{
  "d_model": 160,
  "router_score": "softmax",
  "normalize_top_k": true,
  "balance_loss": 0.000527,
  "balance_bias": true,
  "init_std_router": 0.0209,
  "lr_router": 0.00137,
  "vocab_size": 8192,
  "norm": "layernorm",
  "lr": 0.00918,
  "beta1": 0.95,
  "batch_tokens": [32768, 65536, 131072],
  "seq_len": 1024,
  "steps": 5835,
  "dataset": "wikipedia_en"
}
Below are experts of layer 3 (counted from 0) of a mixture-of-experts language model. Rows are named router (the router's row for the expert), gate (a neuron's input weights, with its number), up (a neuron's input weights, with its number) and show model dimensions 0-159. Each number is 128 + 24 x the weight over its row's rms, rounded and kept within 0 to 255.
Before each expert's rows: a language model's description of what the expert responds to. This comes from a sample of Wikipedia text that the model never trained on.

# expert 5
What it handles: Prepositions such as of, in, to, for, with after a noun or verb, plus equals signs closing section headings.
router [149  86 164 146 144 121 122 104 136 106  95 144 132 116 164 146 143 139 105 117 109 112 178 101 124  82 157  94 152 124 144 121 139 131 142 129 150 136 107 121 167  83 109 159 118 158 151  99 127  70 165 169  99 102 135 133 145  99  86 133 123 125 158 140 137 125 162 129 126 114 108 133 140 122 157 121  86 143 113 153 144 138 124 195 143 174 118 147 137 119 124 139 167 110 118 105 175 108 136  98 133 126 123 132 160 160 120 119 122 141  99 132  90 142  93 127 112  82 145 112 132 123  96 139  86 112 139 104 127 158 154 125 111 137 147 108 125  79 131 121 113  83 131 145 137 123 121 155 192 171 128 105 156  83 140 106 132  92 110 149]
gate3 [ 76 127 147 121  84 116 108 112  83 162 108 125 137 142 121 129 121 111 111 145 148 150 164 112 121 114 120 137 131 166 105 186 113 134 168  98 162 110 127 128 122 110 118 151 147 102  95 160 106  71 164  93 151 130 147 112 168 131 115 106 111 137 129 136 137 111 117  89 129  98 114 118 156 163 185 128 139 130 132 146 157 119 124 146  96 139 135 146 123 200 133  92  96 136 117 114 117 139 155 110 131 146 129 122 119 105 131 161 117 158  95 109 134 145  76 124  90 145 126  95  80 178 130  87 135 102 105 128 143 154 183 148 142 172 117 111 167 152 149 135 132 159 136 163 133 107 145 134 113 123 121 143 112 115 120 136 103  97 126 116]
up3 [122 108  85 144 155 119 106 164 133 137 145 135  96 148 135 105 135 122 140  97  97 118 103 114  80 167 141 136 174 155 120 122 155 129 145 126 132 143  99 120 131 113 125 138 114 140 139 127 111 120 111 122 163 105 149 119 140 109 160 135 164 114  95 168 113 123 139  86 111 114 178 188 146 166  82 137  91 113 125  99  67 134 170 127 169 161 146  95 111 162  91 122 136 154 131 146 155 104 117 140 136 105  92 121 104 175 122 154 129 103 153 136 128 126 112 154 133 154 125 153  95 106 144 152  97 136 185 153 135 111 100 112 114 117 159 110 115  87 110 158 136 121 116 122 163 129 130 112 136 125 173 122  86 129 155 120 121 123 169 173]
gate4 [133 103 128 108 124 154 134 126 105 180 148 129 112 127  88 102 145 162 128 124 165 133 157  86  99 120 144 121 147 128 166  72  80 123 100 149 141 129 137 166 160 122  63 112 116 114 106 128 117  94 134 108 104  92 154 132 127 107 126 135 171 109 162 162 135 118 134 123 139 151 100 147 152 130 131 123  91 135 117 121 121 136  93 146 108  94 159 111 124 148 150  83 100 116  95 162 148 148 112 132  91 171  76 144 122 132 145  97 122 115 124 134 105 107 164 143 145 134 101 137 112 168 116  92 160 143  81 137 147 130  71 114 114 140 125 154 128 159 139 137 172 166 130 119 124 115 107 159 150 141 113 112 183 138 145 104 131 133 104 150]
up4 [148 156  92  92  83 177 134 100 128 128 127 146  92 120 152 136  99 151  97 124  81 184 116 132 144 145 120 106 120 110 111 128  92 139 145  99 113 124 112 137 160 117 105  95 148  99 114 126 159 127 128 150 176 105  86 153 161 123 141  78 116 141 129 139 142 112 133 124 164 129 124 129 109 102 166 154 109 119 131 121 167 136 143 135 167 118 159 132 103 126 127 136 146 151  77 140 124 130 160 132 156 159 100 113  98 156 231 131 161 153 107 117 134  94 124 139 152 145 128 123 154 132 159 144 130 134 146 125 126 124  78 110 129 116 146 102 155 112 149 137 125 112 134 138 138 125 145  76 112 106 102  90 155 110 113 140 112  96 160 111]
gate5 [125 112 147 177 122 106 140 134 127 151 178 117 100 187 141 189 130 132 157 152 138 110  96 151 104 121 124 101 169 127 115 111 171 112 118 144 118  76 125  96 108 102 113 152 130 108 131 153 133 136 172 129 134 132  90  86  94  96 150 167 130  96 115  71 175 122 134  99 138 128 153 131 118 166 156 119 133 115 111 144  97 125 126 113 103 102 155 123 123  95 147 100 171 122 128 135 129 147 126 165 134 131 101 154  93 117 130 145 117 157 111 140 148 114  99 110 139 132 148 140 168  82 177 155 115 129 142 128 118 160 157 105 102 117 123 173 116 144 115 101 140 128 125  83 152 101  77 116 141 114 126  89 106 113 134 138 135 110 105 146]
up5 [176  91 117 124 119  91 126 107 189 120 143 134 143 164 125 143 125 169 172 137 113 134 146 151  89 115 130 138 128 127 121 120 124 128  72 103 132 126 125 151 103 163  95 130 134 149 118 125 135 101 123 125 128 155  98  99 113 139 143 154 153 129  85 114 142 133 139 104 134  95 116 115 159 122 127 125 140 125 104 115 140  73 171 105 139  66 145 151 148 102 121 133 154 108 108 103 137 103  89 159  71 156 125 144 108 123 176 119 174 146 116 119 110 208 115 150 119 122 137 131 142 101 100 138 143 136 125 166 139 143 122 134 132 135 134 111 128 165 116 148  95 136 172  90 141  97 127 141 143 130 110  80 146 139 160  95 123 105 172 108]
gate6 [103 137  90 120 161 155 134 123 151 113 140 113 149 129 142 138 129 142 100 163 160 119 140 107  92 133 133 123 159 117 106 124 146 157  70 123 148 131  73 122 117 130 143 109 164 127 139  71 177 153 101  83 111 130 123 137 146 162  91 117 129  86 159 132 152 117  75 159  83 172 108 123 158 139 161 153 131  99 134 139 167 105 120 138 106 153 179 108 158 131 148 117 153 116  86 127 143 145 137  98 134 151 137 123  94 103 107 137 149 144 139 102 131 149 125 144 117  77  82 133 144 112 123 104 116 103 144 115 135 148 145 117 110 133 160 113  99 101 163  97 141 112 157 130 132  95 136 121 155 156 115  76 157 118 110 129 152 148  86 150]
up6 [130 129 105  95 148 146 115  91 107 103  55 158 119 146 115  99 128  76 141 133 122 101 134 105 104 118 117 125 149 138 122 140 159 130 164  88 168 119 115 166 116 132 143 123 144 125  97 130 143 153 111 132 124 128 171 125 156 144 148 136 124 119 116 134 174 101 113 111  68 158 119 155 130 135 167 152 180 123 130 177 161 112 104 146 142 141 154 135 138  88 145 120 143 143  97  94 119  89 144 133 126 152  92 174 158 142 108 138 130 144 102 105  50 140 132 131 104 117 160 108 113 144 126 111 119 101 167 133 152 140 134 126 142 134 180 147 108 152 114 120 161  78 138 148  92 111 117 118 137 122  93 100 122 157 113 117 137 143 114 104]
gate7 [149 144 139 137 133  83 146 105 147  82 148 127 161 138 124 174 154 104 106 115 185 143 111 175 120 108 101 127 135 121 139 121  98 160  98 105  96 110 108 168 132 144 118 140 137 144 160 104 142 178 122 135  72 129  93 106 109 111 140 150 154  96 120 146 192 101 140 126  86 146 159 130 105 143 169 122 118 148 142 110 147 169 105 159 119 111 140  91  80 118 167 104 153 168 126 133 153  82 110 154 126 109 140 117  86  92 128 112 119 145 149 132 129 134  93 106 149 129 112 119 124 130 118 136 123 128  91 127  99 136 143 125 113  93  84 113 169 149 115 122 120 130 124 147  99 164 120 149 148 147 137 118  99  95 149 152 119 108  85 137]
up7 [123 155 140 118 202 118 130 153 144 116 162 102 116 139 118 127 122 138 133 125 116 164  99 152 148 137 104 142  96 121 128 166 147 157 127  84  97 145 135 133 158 125 113 156 137 134 164 121 121 112 131 101  82 117  94 159 101 123 131  75 135 118 107 166 160 129 147 108 111 152 131 105 165  87 122 138 130 159 173 116 126 134 158 166 123 151 138  60 126 112 122 140 122 131  96 120 102 125 163 156 145 139  91 128 105 134 160 125 139 140 112 126 149 148 101 102 147  82 117 102 167 167 111  95 118 110 115 160 149 149 146 151 121 117 132 109 111 170  89 159 106 133  90 134  80 156 162 116 123 152 100 149 104 100  95 150 117  86 137 126]
gate8 [131 157  98 153  59 162 119 148 145 111 151 151 138 129 139 118 139 115 136 136 102 101 109 147 145 103 111 107 139 108 172 149 107  96 130 106 135  76  98 151 172 140 130  92 111 118 124 153 144 105 163 119 116 160 123 171 134 175 150 139 106 104 136 125 181 136 151 132 174 101 124 134 133  85 131 144 150 143  82 106 152 115  88 166 155 126 110 159 116 155 111 117 132 112 108 143 120 142 115 164 115  86 120 116 115 143 176 162 124 154 101 129 101 133 174 102  99 148 132 182  85 107  93 124 142  88  87 167 125 117 131 115 102 146 114 120 129 112 133 127 134 123 145 152  77 135 139 103 131 106 173 129 149 119 130 129 118 124 137 143]
up8 [138 103 134 159  95 149 120 131 169 151 155 122 110 121 120 177 128 101 114  98 124 108 122 130 172  82 124 144  96 153 141 125 139 150 156  84 124 119 116 153 125 154 157 148 134 120 145 117 139 125 113 102 153 115 143 104 177 162 112 127  95 122 115 149 141 109 118 124 169 165 180 156 126 145 104 133 147 142 108 164 117 127 109 154 107 141 138  58 136 138 134 121  78 179 105 166 149 122  72 131 120 154 125 103 120 146 144 106 127 137 128 114 104 126 123 124 131  87 149 144 147 107 131 101  98  81  70 147  94 143 167 108  90 132 129 129 128 129  99 148 127 145 151 113 120 151 136  88  91 126 120 146 172  63 132 129 121 132 125 140]
gate9 [159 132 118  69 147  86 141 124 161 111 154 129 140 123 128 153 130 147 115 137  97 162 110 129 132 129 121 128 156 188 174 148  98  87 154 107 140 172 115  73 131 128 122 105 107 138  92 138 145 120 131 153 163 115 150 178 176  98 151 176 128 119 171 126 168 150 126 142 145 104 121 112 152 108 134 152 133 114 104 146 128 121 167 119 119  88 124 149 147  85 120 123 132 113 141 111 143 118 124 151 117  97  62 135 115 145 157 123 129 130 125 115 121 135 130 124  81 124  95 139 101 101  85 166  93 148 129 146 114 117 133 141 114 130 104 154 151 115 109 111 128 137 130 190 103 109  89 132 112 137  82 135 127 135 103 111 117 179 132 152]
up9 [ 87 157 120 159 146  96 100 146 156 179 127 110 139 154 155 141 165 138  81 168 135 191  92 121 117 151 115  69 102 148  89 156 154 139 132 143 123 124 164 107 137 152 137 118 134 113 106 110 134 125 135 126 125 124 104 125 129 135 110 147 114 119 133 136 109 104 141 139 151 112  83 117  96 126 176 112 132 144 119 164 139 111 140 145 168 133  94 137 107 122 157 133 135 142 171 166 117 121 115 128 117 112 128 139 108 131 155 103 119 117 102 122 112 147 123  73 145  70  81 136 169 146 111 144  99 137 128 203 132 140  99 134 128  98 149  96 149 137  97 137  82 141 134 108 121 124 115 130 110 138 135 105  87 105 129  85  88 133 127 158]
gate10 [162 100 152 131 129 131 147  90  97 105 108 115 176 107 148 111 150 159 139 154 103 154 121 129 142 112 107 120 158 145 125 116  90 130 149 131 108 123  85 123 158 125 166 112  91 123 104 101 151 150  90 148 116 140 110 159 160 131 103 106 118 125 147 107  78 115 114 184  99 107 154 115 140 138  84 110 172 126 106 158 103 113 188 138 116 145 165 118 124 113 140 138 135 163 158 155 122 134 136 133 133 104 109 127 136 109  92 141 144 114 145 186 125 122 103 125 131 100 130 172 145 116 124 113 166 152 180 110 104 174 105 114 173 154 101 134 108 140 141 145  72  80 122 129 128 122 140 114 166 112 105 132 123 101 127  87 101 115 124 123]
up10 [131  99 121 118 134 148 120 106 155  75 117 146 151 124 126 111 175 149 125 165 142 118  92 160 117 101  82 150 125 121 120 110 117 163 130 141 141 101 109 154 181 163 165 141 130 129 119 124 168 142 146 100 156 135 119 144  92 145 129 112 117  44 108  75 132 140 125 150 129 107 126 149 114 124 126 143 129 178  99 108 106 168 118 117 149 100 117  92  96 142 129  79 110 154 127 112 108 132 142 117 158 187 137 110 142 149 145 110 211 137 134 161 119 124 112 110  93 142  72 132 114 133 158 144 125 133 107 123 125 143 122 133 109 108 128 112 142  96 109 146 133 126 133 154 118 127 148 125 119 109 158 133 164 122 164  76 128 110 138 144]
gate11 [111 145 179 126 135 149 168 144 120 126 189 133 137  91 144 115 135 116 143 100 151 130 143  91 119 120 107 140 182 134 136 122 150 111 106 137  70  91 167 159 156 116  96  98 145 133 166 109 136 137  60  92  98  91 127 136 132 125 102 103 124 116 197  94 133 132 141 110  96 133 121 125 146 143 109 120 176 117 179 125 180 131 125 129 118 127 102 154 113 128 164  96 113 117  86 147 131 200 118 150 128 110 122 123 113 122 147 152 132 116 131 176 133  87  92 139 126 125 127 115 127 121 130  97 135 131 139 129 112 124 133 133 112 112 144  92 118 109  86 119 143 118 142  91 154 156 143 105 137 123 143  85 165 136 114 133 105 117 123 141]
up11 [113 144 127 135 112 138  89 110 144 128  85 152  96 146 125 106 151 134 133 153 113  99 102 115 110 144 134 135  97 127 133 168 132 165 159  65 144 116 113 128 116 125 156  96 118 148 110 147  98 109 168 154 173 110 149 122  96 110 150 147 130 150 105 135 143 166 140 161 143 127 124 142  92 132 106 126 148 119 139 111  99 135 126  91 130  60 143 119 152 123  91 206 134 133 153  97 121 107 151 129 175 141 122 137 114 122 126 151 139 117 160  64  99 122 152 116 161 132 184  84 133  77 103 154 112 133 105 129 134 128 142 151 161 164 157 132 164  85 107 132 130 147 114 163 138 130 170 152 119 136 111 138 113 121 126 138 140 133 146 106]
gate12 [104 136 115 117  94  99 132 128 114 106 112 132 102 114 129 160 109 136 175 122 142  99 154 132 134 112 173 130 170 164 177  90 124 143 133 147 105 172 131 112 123 110 117 111 114  90 115  96 142 139 112 165 135 132 118 122 124 168 101 118 169 119 149 147  99  96 159 154 117  95 152 124 145 118 139 112 129 126 148  88 133  67  96 164 149 123 135 190 142 182 140 113 137 125  85 130 129 100 155 141 114 127 157 146 123 122  96 126 106  97 139 140 117 144 134  84 129  89 130 129 125 109 104 136 150 103  99 113 146 136 157 128  96 128 133 122 135 141 146 124 125 180  98 148  92 134 139  78  72 179 112 136 160 163 108 128 112 148 169 133]
up12 [121 157 108 112 101 158 121 133 159 110 112 109 110 116 138 155 150 145 140 130 133 116 109 128 132 153 100 122 135 136 135 138 154 129 127 137 139 155 104 150 111 128 147 127 110 149  77 139  92 110 139 130 112 162 166  99 133  74 155 120  83 139 105 145  83 136 115 127 100 101 139 170 135 102 146 176 153 125  91 147 193 142  69 130 124 129 113 140  83 152 124 142 135 120 149 152 109 141 131  96  88 128 140 183  98 139 122 126 122 140  92 169 148 113 141 103 130 120 111  86 153  81 113 103 116 154  85 142 117 139 152 172 148 118 124 124 178  99 142 123 103 137 146 143 141 148 143 156 131  99 182 155 140 107 134 125 111 114  72 101]